Experts of a small language model.
Size: width 192, vocabulary 16384, 75.7M parameters.
Training: a variant of Muon for the experts, 594M tokens, 4533 steps.
Below are experts of layer 2 (counted from 0) of a mixture-of-experts language model. Rows are named gate (a neuron's input weights, with its number), up (a neuron's input weights, with its number) and show model dimensions 0-95. Each number is 128 + 24 x the weight over its row's rms, rounded and kept within 0 to 255.
Before each expert's rows: a language model's description of what the expert responds to. This comes from a sample of Wikipedia text that the model never trained on.

# expert 57
What it handles: Tokens with the letter k, such as k, ks, king, ker, in Shark and chess notation, plus line breaks and cells in tables.
gate0 [144 134 133 134 120 159  70 152 119 124 128 147  61 118 124 116 127 113 157 143 128 151 109 131 105 109 138 142 135  94 106 111 123  74 151 152 137 110 130 127 142  85 116 143 173  90 113 102 105 103 117 129 164 117  73 125 127 110 148 112 141 135 132 155 106  87 137 112 118 152 109 116 128 130  86 107 129 138 128  97 137  99  95 121 135 126 154 114 175 176 125 109 106 134 130 125]
up0 [115 139 125 125 125  92 146 116 206 117  95 146 159 137 154  82 125 135 105 102 120 108 134 122 152 151 110 109  98 130 146 157 125 155 126 128 141 116 119 158  98 184 127 116  98 142 150 118 130 155 152 133 107 120 169 131 171 161  88 133 107 157 129 105 154 143 117 135 103  96 136 171 121 131 102 192 181 114 117 127 115 157 106 101 108 121 128 147 102 103 152 148 140 138 106 126]
gate1 [131 119  97 144 104 155 157 116 106 133  71 130 173 106  86 101 138  90 149 135 113 109  64 140 150 121 121 181 141 134 139 151 104 135 100 150 120 131 150 146  82  93 118 148 130 130 114 146 136 136 116 113  94 157 115 120 137 128 138 132 162 124 110 132 146 106 167 132 114  98 117 119 128 143  78 133 140 155 139 159 122 138 100 131 125 116 151 127 159 154 121 150 114 168 120 142]
up1 [111 108 133 119 133 100 121 114 159 118 187 133 118 154 173 119 113 160 111 143 133 140 175  65 103 126 132  89 113 122 124  69 130 127 145 119 153 142  61 117 160 159 109 112 135 115 127  88 123 136 134  99 150 104 137 120 146 116 152 126  74 141 136 133 130 125 123 124 136 117 118 120 127 104 176 123 132  97 121  97 157 134 150 124  95 119 114 122  89 119 156 102 116 107 140 116]
gate2 [112 114 140 137 105 115 144  70 120 130  96 122 127 132 131  95 133 130 182 151 124 142 128  87 124 155 141 120 129 117 112 160 187 162 146 119 124  99 152  95 144 100 146 135 130 123 163 156 121 177 108 145 132  98 134 107 116 136 153 106 153 181 157 167 125 162 125 146 119 102 136 130 146 133 111  96 145 147 134 151 138 134 135 128 154 100 166 127 136  97 124 117 121 123 106  79]
up2 [111 102 125 126 115 128 153  49 125 132 121 130 132  97 139 117 138 116 156 145 127  87 153  83 112 148 107 126  86 131 123 138 154 132 108 156 150  91 133 118 119 139 144 165 128 122 154 126 120 141 141 123 143  92 156  86 158 136 139 135 121  97 129 142 160 167 127 132 155 114 127 179 119 104 134 146 150 120 160 143 136 186 125 124 133 106 138 113 144  87 155 133 134 142 129 123]
gate3 [115 161 126  90  98 127 160 119 142 145 103  69 139 142 117 176 164 146 112 131 118  87 107 177 136 167 120  88 137 130 134  73 134 144 119 162 122 146 178  91 147 142 132 118 120 135 138 140 103 171 135 177 118 143  77  81 135 119 115 119 110 110 128 130 128  92 107 156 134 149  80 149 152 141 106 151  92  98  94 126 119 112 114 153 153 107 163 141 133 122 120 118 112  97 131 119]
up3 [137 159 113 109 105 129 120 135 152 127 108 123 150 144 136 138 136 122  77  98  98 117 106 132 129 170 120 125 143 141 133 126 135 114 113 133 163 151 138  88 148 121 124 105 153 129 146 121 144 111 104 175 148 142 111  80 147 136 151 126  76 141 150 137 144  79 102 127  75 112  72 160 162 103 145 194 112 146 110 125 151 126  88 129 131 104 149 161 116 104 130  83 106 115 118 117]
gate4 [112 147 111 126 106  75 168 126 109 142 136 172 138 131 137 109 119 155 152 125 106 112 163 107 130 168 117 109 116 120 107 105 136 118  89 103 117 101 170 148 146 107 126 142  82 126  94 169 111 122 132 139 152 130 142 128 163  82 116 145  93 130 128 145 121 105 137 155 137 172 117 127 100 129 117 122 141 115 128 148 145 127 123 139 124 121 142 123 133  87 157 162 124 134  88 105]
up4 [125 141  98 101  95 106 139 139  94 134 163 148 152 139 141 105 116 149  98 136 100 174 147 135 144 136 147 148 113 103 138 117 128 164 134 109 125  63 167  92 132 138 125 111 122 109 122 124 129 118 153 152 158 127 159 171 140 109 108 183 143 135 107 118 113 171 144 142 123 180 112 146 107 173 133 114 121 132 143 114 160 113 144 110 124  85 119 123 149 118 141 164 144 158  83 123]

# expert 3
What it handles: Full stops closing a sentence, often fused with quotes or brackets, as in ". ", "). ", ".", before a new sentence.
gate0 [102 158 183 156  96 137 120  90 102 154 132  98 102 117 162 129 116 140 126 143 132 157 129 147 117 132 155 111 160  71  99  94 151 134  81  77 143 153 115 141 136 134 106 114 105 113 122 135  87 144 117 132 140  88  94 118 128 167 155 139 150 149 116 145 138 133 163  93  99 120 110 144 124 127 110 109 139 122 103 143 113 132 136 120 105 127 109 151 194 121 135  97 145 124 175 154]
up0 [142 146 166 113  92 176  98 111 118 147 130 100 121  86 151 115  93 120 131 145 101 143 138 145 135 148 133 153 129 110  68 117 140 126  87 129 112 144 125 128 125 129 118 151 107 100 148 151  97 146 111 158 160 123 126 130 160 146 191 125 133 150 125 116 156 149 172  95 137 105 112 126 122 124 107 138 123 144 125 110 125 122 138 129  71  90  96 169 158 114 139 118 150 135 191 169]
gate1 [116 134 150 143 139 132  98 115 102 128 111  94 123 128 115 141 163 118 143 108  78 163  88 106 138 124 159 109 136 147 134 144 130 149  99 150 119 166 150 105 153 134 144 136  82 131 111 135 156  99 108 165 165 123  85  99 141 156 105 121 136 120 106 107 126 154 167 184 136 142 129 138  71 122 136 113 136 153 140 155 104 156 129 155  77 123 130 111 135 124 104 126  97 149 135 115]
up1 [ 90 118 159 135 125 130  98 109  96 155  99 114 152 118 116 152 146 127 146  77  66 155  95 109 145 154 127 113 113 174 136 129 150 171 129 148 105 181 153  98 150 116 154 149  76 121 129 138 142 117 128 146 111 120  86  98 148 140 106  98 119 141 118  91 127 124 160 174 126 148 108 154  83  95 125  99 156 143 164 158 117 134 137 144 120 119 130 113 138 131 116 124 124 168 150  99]
gate2 [ 96 106 135 125 104 180 147 142 145 141 123 172 107 134 140 102 175 134 133 120 124  99 132 113 135 105 118 117 203 124 134 109  88 103 129 122 123 156 142 168 139 156 141  88 110  93 134  93 114 113 107 123 176 168 139 108 130 134 141 105 131 186 145 175 120 106 120 129 125 115 119 137 116 118 136 157 174  99 126 146 127 147 122 138 120 117 123  89 160 116 154 153 124  80 132 120]
up2 [ 99 107 144 132 157 171 188 130  82 105 111 155  96 126 166 154 144 103 136 107 117 142 127 107 150 116 112 172 155 131 128 102 109 110 128 148 139 142 111 163  85 167 121  91  87 116  99  80 110 128 124 147 191 166 138 137 131 158 139 171 139 138 137 175 135  94 119 140 141 100 127 140 134 123 145 165 120 140 150 134 148 128 115 106 109 121 122 142 156 144 130 175 127 117  94 151]
gate3 [140 160 113 129 123 136 154 123 109 140  88 149 162 116 132 134 159 153 141  66 162 133 160 127 146 126 157 152 131 101  98 112 128 136 136  68 130 105 146 120 159 138 139 125 146 129 109 180 121 142  48 140 136 111 102 125 128 133 113 122 125 167 106 166  93 120  60 151 122 113 103 164 137 166 103 150 138 130 153 128 116 101 147  99 162 118 111 149 158 158 126 132 120 124 143  84]
up3 [118 106 114 141 126 146  83 130 130 127 153 111  83 140 130 149  94 139 123 160 114 103  68 110 131 169 117 108 138 140 168 143 105 113 112 184 135 143 127 155 100 127 101 129 110 132 141  87 133 135 164 101 115 109 135 157 103 105 119 113 141 106 168 111 163 133 159  89 116 131 152 120 108  91 135 140 102 134  86 141 133 167  79 157 100 140 135 119  96  94 104 114 109 125  83 162]
gate4 [123 129 111  86 165 125 122 124 121 136 122 148 119 143 120  99 154 100 129  81 133 150 136 115 116 104  95 129 134 153 103 151 128 129 179 102 118 126 114 111 125 127 102 126 208 109 136 162 102 152 121 113 145 146  83 147 130 138 109 118 145 133 120 105 174 120 127 157 121 110 101 172 119 125 112 124 118 163 129 157 146 117 106 168 111 121 138 145  88 136 122 120 155 106 128 121]
up4 [101 136  96  88 143 110 136 114  94  90 113 117  97 126 105 103 119 131 138 113 137 137 146 157 127 132 138 135 119 164 101 164 142 138 131  63 111 114  95  94 130 105  91 169 155 124 113  83 126 131 108 141 125 117 138 164  56 159 107 100 119 114 140 119 166 107 157 111 103 148 101  89 124 149 118  93 144 150 131 124 151 124 148 107 148 120 136 128 158 128 127 120 148 117 147 105]

# expert 44
What it handles: Units after numbers like m, km, ft, sq, mi, °, plus place and material nouns such as village, town, water, gold.
gate0 [122 149 125 139 117 149 153 138 160 101 149  94 150 109 141  90 160 128 133 120 122 136  98 118 150 101 104 122 147 114 101 168 160 112 123 101 146 103  69  76 103 152 130  89 153 122 123  88 108 171 110 181 106 148 161 112 133  93 111 134 168 114 141 135 130 113  96 106 119 149 112 122  95 110 154 158 130 114 131 123 152 132 152 133 135 135 151  97 112  59 136  98 123 108 104 155]
up0 [ 95 118  87 158 116 120 126 159 135 124 137 137  89 165 150 101 138  96 115 146 127 131 129 188 113 161 112 116 130 141 158 128  97 145 125 137 147 137 138 139 108 138 125 169 126 118 134  65 153 117 137  65 120 124 123 138 113 112 101 133 110 130  76 112 136  91 130 137 136 153 127 146 121 100 113 145 142 135 159 148 172 134 127 160 108 154 155 151 135 136 110 100 106 144 148 118]
gate1 [139 127 175 165 135 127 164 145 103 123 126 115 115 107 124 108 107 113 160 115 163 108 101 106 114 143 152 129 145 129 142 133 158 133 157 119 128 101 117 115 101 144 141 152 100  98 137 122 102 158 171 127 107  85 124 187 133 117 137 164 176 104 127 165 163 130 128  89 201 118 115 133 104 161  98 197 152 148 112 122 124 210 149 125 141  89 125 147 112 143 149 137 102 138  98 120]
up1 [177 118 126 131 119 122 177 118 123 131 110 138 144  99 129 130 108 105 144 121 152 132 130 149 113 128 128 124 156 102 149 129 122 154 108  82 150  98 125 115 106 142 143 149 103 128 131 129 120 163 175 115 105  87 125 149 103 127 118 147 156  71 139 141 170 137 116  96 182 150 110 114 145 131 104 148 137 146  84 130 118 181 155 132 127 100 127 140  99 166 154 122 121 137 102 141]
gate2 [132 116 155  85 126 125  98 130 178 122 152 150 124  97 154 115 102 120 138 148 133 150 101 143 124 123 146 133 141 107 136 134 122 126 143 116 126 165 144 144 121 129 112 115 149 121 108 122 151  69 116 143 135  88 145 129 141 127 162 118 161 168 107 111 125 101 126 107 106 163 128 136  98 161 104 177 152  92 124 102 138 100 115 134  83 121 136 101 156 142 139 117 131 113 124 144]
up2 [162 105 104 120 127 104 109 121 174  96 149 135  59 135 104 108  75 106 162  87 116 107 122 116 101 159 161 182 103 131  76 123 119 151 108 146  94 134 119 117 179 103 118 123 122  84 130 146 130 116 122 163 104 128 110 149 101  81 140 124 130 120 108 146 116 120 154 123 167 129 107 126 111 151 114 152 152  77  95  87 131 132  71 114 111 155 104 157 168 131 164 122 151 134 117 151]
gate3 [130 139 130 128 110 118 130 151 138 103  95  77 120 114 143 110 186 192 151 122 141 127 128 109 140 177 112 131 139 142 140 160 137 145 119 135 131 115 182 158 113 144 102 124 126 159 144 127 148 116  79 144 155 108 138 158 107 125 145 154 169 122 145 104 114  88 120 142 137 145 129 177 131 114 122 117 135 165 171  99 134  86 152 122 155 129 142  85  92 130 169 140 150 147 112 132]
up3 [111 136 134 135 113  85 141 160 148 105  61 102 136 158 125  96 151 147 161 134 136 144 134  82 131 158  94 148 135 147 143 173 128 147  79 148  88 124 194 114  84 141  74 125 111 165 125 128 144 134  87 116 174 108 150 141 121 133 152 128 137  96 135 108 125 112 137 139 167 123 152 150 109 140 117 149 139 149 149 118 144 117 134 127 126 128 136  92 105 165 158 118 138 152 114 132]
gate4 [164 110 134 140 105 140 134 116 112 129 113 126 152 115 186 140 117 114 152 156 156 122 126 151 160 105 123 101 150 118 124 117 135  87 124 113  76 122  65 147  88 108 103 110 122 146 170 129 149 126 155 106 128  92 145  98 151 117 149 114 159 103 128 128 132 160 168 170 160 129 137  91  93 145 139 150 139 129 134 120 139 111 142 135 136 102 121 129 166 132  72 154 154 124  71 134]
up4 [148 141 101 129 104 153 113 167 121 109 113 132 103 182 172 137 151 103 155 171 146  90 172 160 141 113 142 127 112 138 118 139 119 102 125  88  86 122 112 123 111 110  68 127  99 153 140 121 131 143 132 125 126 120 150 112 128 109 135  98  71 159 117 144 121 157 130 143 147 136 143 136 106 113 120  97 173 144 165  85 110  66 105 108 100 131  90 151 137 156 100 121 106 146  98 131]

# expert 51
What it handles: Prepositions and conjunctions starting time or source phrases, like In, from, after, when, until, between, often opening a sentence.
gate0 [146 115 114 136 143 124 158 125 148 118 138 158 168 107 133 130 130 146 110  62 143 132 119 122 116 124 122 115 121 145 135 149 130 185 155 123 129 116 112 101 146 135 119  85 122 106 109 144 121 150 189 169 126  94 132  88  96 107  96 152 129 140 148 148 101  54 163 139 119 151 136 140 118 105 143 115 154 124 118 141 141 140 116 155 107 120 123 149  75 109 135 117 136 133 126 117]
up0 [118  97 155 135 131 146  98 160 107 123 111 119 163 104 106 169 126 124 105 123 130 139 118 105 166 153 157 149 130 127  95  83 132 127  84 136 164 126 133 113 116 120 108 117  76 131  97 126 111 132 153 125 103 117 145 129 167 144  71 167 105 134 149 119 113 141 162  89 115 154  97 113 112 162 124 140 109 151 123  92 140 125 132 126 148 126 124 108 142 139 108 132 110 138 122 121]
gate1 [158 122 187 119 150 145  94  87 200  83 150 133 108 120 144 123 130 131 127 123 157 104 129 163  94 124 107 131 128 115 161  94 123 133  72 121  94 122 182 114 123 139 108  93 118 104 116 117 146 105 132 144 103 122 166 174 126 200 141 119 114 132 109 133 162 120  98  89 117 120 136  93 133 180 144 129 131  91  93 131 126 110 121 107 113 155 130 125 205 132 139 139 151 134 135 159]
up1 [122 145  85 133 117  99 126 139 104 158 112 124 150 108  75 154 127 144 132 177 103 142 133 173 171 102 173 164 128 173 109 153 150 125 153 138 104 143 114 118 154 109 149 123 127 129 116 127 137 127 132 114 177 112 138 119 141  90 142 166 108 150 161 149 103 139 133 167 128 102  93 134 132 113 134 178 126 132 172 113 143 145 164  83 122  90 136 174 104 125 130 152 122 107 118 124]
gate2 [132 112 145 105 132 142 113 109 149 128 143 122 137 115 109 135 130 167 150 158 151 146 114 117 115 133 135 158 136 107 145 122 105 116 125 152 124 159 147 134  94 137 117 116 169 152  91 117 153 139 126 120  59 136 113 143 119 137 137 167 122 125 132 138  63 144 114 137 133 103 134 162  80 166 125 112 133 139 147 137 185  98 163 174 101 158 131 132 156 124 113 158 142 157 151  98]
up2 [180 132 140 162 115 146 131 140  98 115 124 120  96 117 137 106 110 130 119  92 127 101 161 160 142 106 107  97 136 172 116 162 185 179 173 133 138  82 136 149 128 166 131 144 125 100 152 117 132 116 140 159 191 158 178  92 101 131 118 119 164 131 150 135 158  86 144 126 121 150 111 122 142 110 146 111 113 122 116 179 110 197 113 121 159 102 141 116 106 143 143 137  78 115 124 140]
gate3 [137 100 149 129 145  91 177 141  89 143 159 130 124 124 134 131 108 126 110 125 107 131 102 145 115 153 113 159  76 150 151 118 100 117 128 142 112 110 127 132  89 108 104 117 136 114 128  95 126 161  95  97 117  99 140 100 111 179 144 152 120 174 172 115 123 164 142 110 150 145 157 167 158 108 149 130 149 135 110 126 131 199 137 115 105 130 143  81  98 109 139  90 147 134 146 126]
up3 [103 115 135 150 138 136 167 169  92 104 158 129 144 135 151  92 112 117 104 132 108 110 101 150  99 141 127 153 114 150 140 109 120  90  71 159 140 147 118 123  92  89 105 151 145 104 138 126 154 135 105 119 164 109 135 104 131 145 126 122 112 132 132  87 105 173 142 139 142 108 125 149 134 129 153 121 139 159  61  79 141 165 158 100 123 119 163 105 118 104 177  74 134 158 146 115]
gate4 [112 157 144 149 102  89 123 156  83 135 109 123 114 110 117 137  88 112 117 194 127 147 120  86 136 124 115 139 102  85 104 148 146 108 149 145 122 142 102 116 145 139 136 158 109 125 135 135 124 145  67 153 107 139 117 115 132 146 132 181 117 142 113  98 140 173 118 143  85 140 104 124 128 125 121 130 127 151 113  35 137 160 118 140 111 115 117 126 140  91 128 156 109 150 109  85]
up4 [152  74 108 132 141 123 144 118 144 168 142 144 119 125 130 103 152 128 139 119 136 124 159 138 105 164 120 124 139 144 150 105 105 140 129 102 137 117 149 122 102 145 125 115 168 157  88 146  93 119 182 122 133  97  90 107 128  95 137 137 155 119 154 126 113  98 100 143 141 112 103 141 123 118 134 120 111 128 127 118 134 127 134 108 129  74  96 158  93 118 112 139 198 107 121 101]

# expert 62
What it handles: Quotation marks, prime marks in coordinates, and words introducing names or titles, such as called, named, single, and sentence-initial The.
gate0 [138 129 169 118 149 172  87  94  76 127 132 122 134  74 103 108 151  99 125 127 121 140 104 102 139  87 134 136 188 152 128 160 107 146 148 165 102 138  94 157 126 147 113  96 154 123 107 117 110 124 170 110 111 149 109 135 163 101 156 169 128  80 125 130 105 101 115 135 124 122 174 136 112 154 126 116 133 148 114  88 158 135 107 104  62 151  91  94 133 106 146 157 182 133 127 153]
up0 [112 126 123 101 166 105 133 155 137 178 144 119 148  84  85 133 157 146 138 138 160 117 105 161 138 107 136 109 138 153 117 119 104  63 122 164  70 142 142 147 112 110 129 102 150 136 119 130 162 112 147 184  96 125 126 114 164  99 121 123  84  98 103 111 151 131 119 126 103 150 148  85  96 123  90 162 119 117  85 144 173 144 121 150  93 147 160  91 142 114 145  94 138 166 170 145]
gate1 [130 145  98  82 141 130  87 108  94 190 142 142 154 143 139 121 146 124  89 144 118 113 117 112 101 117  98 104 139 118 137 139 118 150 202 131 139 133 139 140 136 107 122 135 123 153 136 156 116 157 136 125 144 108  74 162 117 105 171 138 106 104 121 135 108 136 135 145 122 184 140 124 128 108 193 118 143 144 125 104 121 131  82 112  94 142 115  94 146 113  78 120 170  91 110 164]
up1 [131 114 171 163 108 125 161 156 129 101 138  93  97 126 125 141 133 134 153 100 141 128 125 120 161 144 134 160 125 135 123 135 125  98  94  99 107 117 115 154  93 150 126 122 127 121 125 123 149 109 107 134 131 132 144  72 126 170  78  92 183 175 143 114 155 134 133 119 112  70 127 133 141 150  67 117 124 133 130 133 104 148 144 123 150 125 138 151 106 131 166 145  70 153 150 118]
gate2 [111 131  91 120 142 120 134 135 139 147 136 108 135 121 123 151 129 149 112 101 154 153 135 125  87 154 110 107 122 123  83 132 156 147 131 129 145 150 131 130 108 118 136  92 155 110 129 162 124 100 141 137 132 120  95 114 125 120 152 139 100 113 129 122 118 134 132 137  96 146  98 116  86 137 142 138  82 161 145 181  75 152 143 141 108 104  68 154 133 105 134  89  91 113 143 134]
up2 [142  98 147 131 126 114 149  81 131 115 137 149 133 130 140 142 112  96 156 156  82 115 130 111 153 113 109 148 102 146 142 124 133  87 129 158 102 100 114 152 128 101 116 133 112 149 116 105 138 139 128 106 109 119 171 118 156 154 115 115 134 119 166 140 142 122 157  88 168 144 141 132 127 113 155 117 142 109 127  93 160 131 155 114 129 121 153 131  99 132  96 158 151 128 103 134]
gate3 [129 138 117 130 145 125 142  94 149 116 163 146 145 106 143 187  91 103 147  95 158 170 136 144 134 113 111 102 152 176 113  94  97 134 143 100  91 147 139 125 123 105 137 107 114 111 121 118 144 142 144 148 130 102 182 101 145 147 105 146 143 134 115 127 170 107  72  86 126 143 141 133 164 130  94 137 157  56 105 142 105 141 142 107 128 148 106 148 117 125 114 116 120 166 143  82]
up3 [146 122 133 131 103 119 113 120 119 137  60 120 117 143 129  86 144 124 109 154 127  90  90 132 134 163 124 122  94 109 123 146 129 131 103 136 142 115 146 120 140 130 127 132 181 146 118 153 112 131 121  97 118  86  71 159 117 138 102 122 120 126 131 115 109 166 165 148 134 101  80 114  88 120 153 117  78 182 135 123 141 130 131 152  93 124 142 135 102 139 138 154  91 119 139 168]
gate4 [155 117  69 105 134 115 158 128 194 153  80 135 134  91 114 121 145 137 102 137 138 119  66 175 142 150 106 102  97 116 157 139 150 124 162 139 111 113 141 108 109  80 170 134  93  87 129 130 124 127  85 145 139 117 121 128 107 100 111 125 150 136 125 140 141  97 106 141 115 109 113 100 107 137 150 113 131 149 116 142  86 112  98 113 194 132 127 141 169 120 162 154 112 142 149 143]
up4 [160 122  78 109 132  95 128 133 155 151  73 119 146 106 105 113 139 119 118 150 139 115  83 138 134 146 119 101 130 100 122 109 134 117 153 142  84 136 121 110 101 104 183 164  81  92 133 127 134 130 117 179 135 132 132 125 116  88 116 138 160 139 145 116 126 148 147 143 134 170 119  93  92 126 162 100 102 155 107 136 118 118 112 116 170 121 125 112 151 105 136 141 130 156  96 124]

# expert 15
What it handles: The word "the" after a preposition such as of, in, from or at, plus a few other determiners like their, its.
gate0 [127 127 117 131  92 118 118 137  93 150 125 127 145 117  92 139 146 111  92 132 128 122 125 121 106 127 133 128 148 119 100 148 143 158 132 128 131 108 117 151 116 130 121 110 172 143 164  96 152 147 152 171 137 115 114 101 143 125 109 141 158 140 130 143 141 148 128 104  82 133 142 100 132 145 118 145 127 115 133 177 162 106 139  96 146 132 108 129 120  93 128  82 122 120 149 144]
up0 [ 95 117 106 155 135 135 149 117 133 142 102  86 122 120 103 126 113 142 122 129 174  96 136 124 127 171 114 141 137 185 109 151 124 159 117 124 114 117 159 128 105 102 149 111 153 147 122 122 148 168 120 175 134  97  99 128 160 109 137 176 181 134 138 110 135 153 115  93  85 121 114 123 126 125 119 109  92 116 142 164 139 120 152 122 134 147 120 144 121  94 132 120 140 112 155 141]
gate1 [105  97 126 114  95 148 138 119 128 115  97 130 122 158 140 121 147 107 130 129  57 159 139 126 130 142 129 187 102 130 171 138 126 126 139  90 102 164  95 161 135 126  95 154 120 130 129 171  71 126  77 150 194 116 106 106 122 120 125 137 109 133 130  74 143 111 104 141 140  97 151 155 161 129 151  93 164 126 154 137 132 139 116 111 130 112 154 129 108 129 134 120 113 119 119 160]
up1 [119 125 144 135 113 149 133 112 155 109 119 120 142 124 131 121 112 136 191 114  73 123 115 125 138 185 140 169  75 149 126 117 135 131 136 107 109 158 124 165 180 157 139 158 135 125 126 140  99 113 103 138 171  95 153 117 156 117 121 119 111 102 125 127 139 141 105 160 116 114 131  89 134 129 140 137 161 106 138 121 135 117 107 129 128 118 165 162  80 102 160 127 124 133 137 189]
gate2 [124  90 127 118 112 123 107 114 156 105 125 117 140 100 107 147 128  95 128 117  72 173 128 154 147 152 140 138 158 157  91 147 158 152 111  58 159 135 120 125 129 112 147  98 129 160 104 128 176 127 162 114 115 133  57 151 119 171  81 150 148 134 147 114 153 107 151  99 153  74 119 150 120 127 133 146 105 176 121  81 111 124 105 143 143 116 128 156  83 153 115 130 115 114 125 120]
up2 [100  92 130 125  86 130  90 113 131 108 127 139 121 110 131 162 132  82  87 158 109 162 149 141 158 147 126 130 144 158 105 117 148 141 108  97 188 134 101 163 136  84 117 113 121 149 112 119 184 132 174 113 117 127  96 146 124 155  92 143 143 127 148 142 150  97 128 108 132  54 131 136 128 124 122 125 100 219 116  93 110 138 139 155 138 119 129 184  84 165 106 136 139 100 115 123]
gate3 [133 137 123  88 138  91 182 116 141  90 168  94 123 147 168 126 103 107 128 101 171 151 113 117 110 187 112 107 122  86 174 128  99 177 140 155 152 138 132 117 126 176 133  86 131 128  91 124 138 124 116 160 137 144 136 144 129 138 143 165 117 167 153 162 128 138  77 104 149 135 157 157 121 139 131 107 135 118 123 148 106 122 123  94 144 149 110 116  92 147 170 148 149 123 126 123]
up3 [119 128 174 105 139 124 161 112 111 102 152 114 133 158 147 164 100 127  90  88 131  95 125 139  57 104  94 140  98 131 138 168 138 161 139 125 161 118 154 173 156  88 122  86  98 140  72 116 137  94 146 115 145 133 133  76 108 140  81 116 102 118 167 163 125 120 121 105 107 144 150 129 124 130 143  95 127 138 115 114 134  90 150  71 105 120 124 153 146 175 127 149 147 148  91 133]
gate4 [127  90 129 143 118 163 145 114 109 140  71 132 116 136 149 105 117 141 128 141  63 122 152  89  94 162 133 136 137 128 140 135 101 149  96  83 111 181 113 170 105 117 138  95 125  98 105 131 140 120 124 138  97 111 109 131 129 146 119 121 136 174 123  82 139 114 157 131 146 123 130 110 129 135 109 133 142 159 136  92 119 158 148 145 154 125 121 125  86 117 103 155 135  89 128 146]
up4 [138 148 109 109 140 118 131 119 152 105 148 108 131 133 145 116 111 127  99 135 153 168 171 127 131 170 114  99  96 105 139 137 134 113 114 155 138 112 140  79 135 131 146 147 113 128 109 140  86 107 129 124 143 155 128 111 144 142 166 183  81  92 131 155 106 152  99 129 115 147  94 142 143  91 150 127  98  74 125 130 139 113 127 112 140 135  93 133 177 135 174 168 147 134 144 105]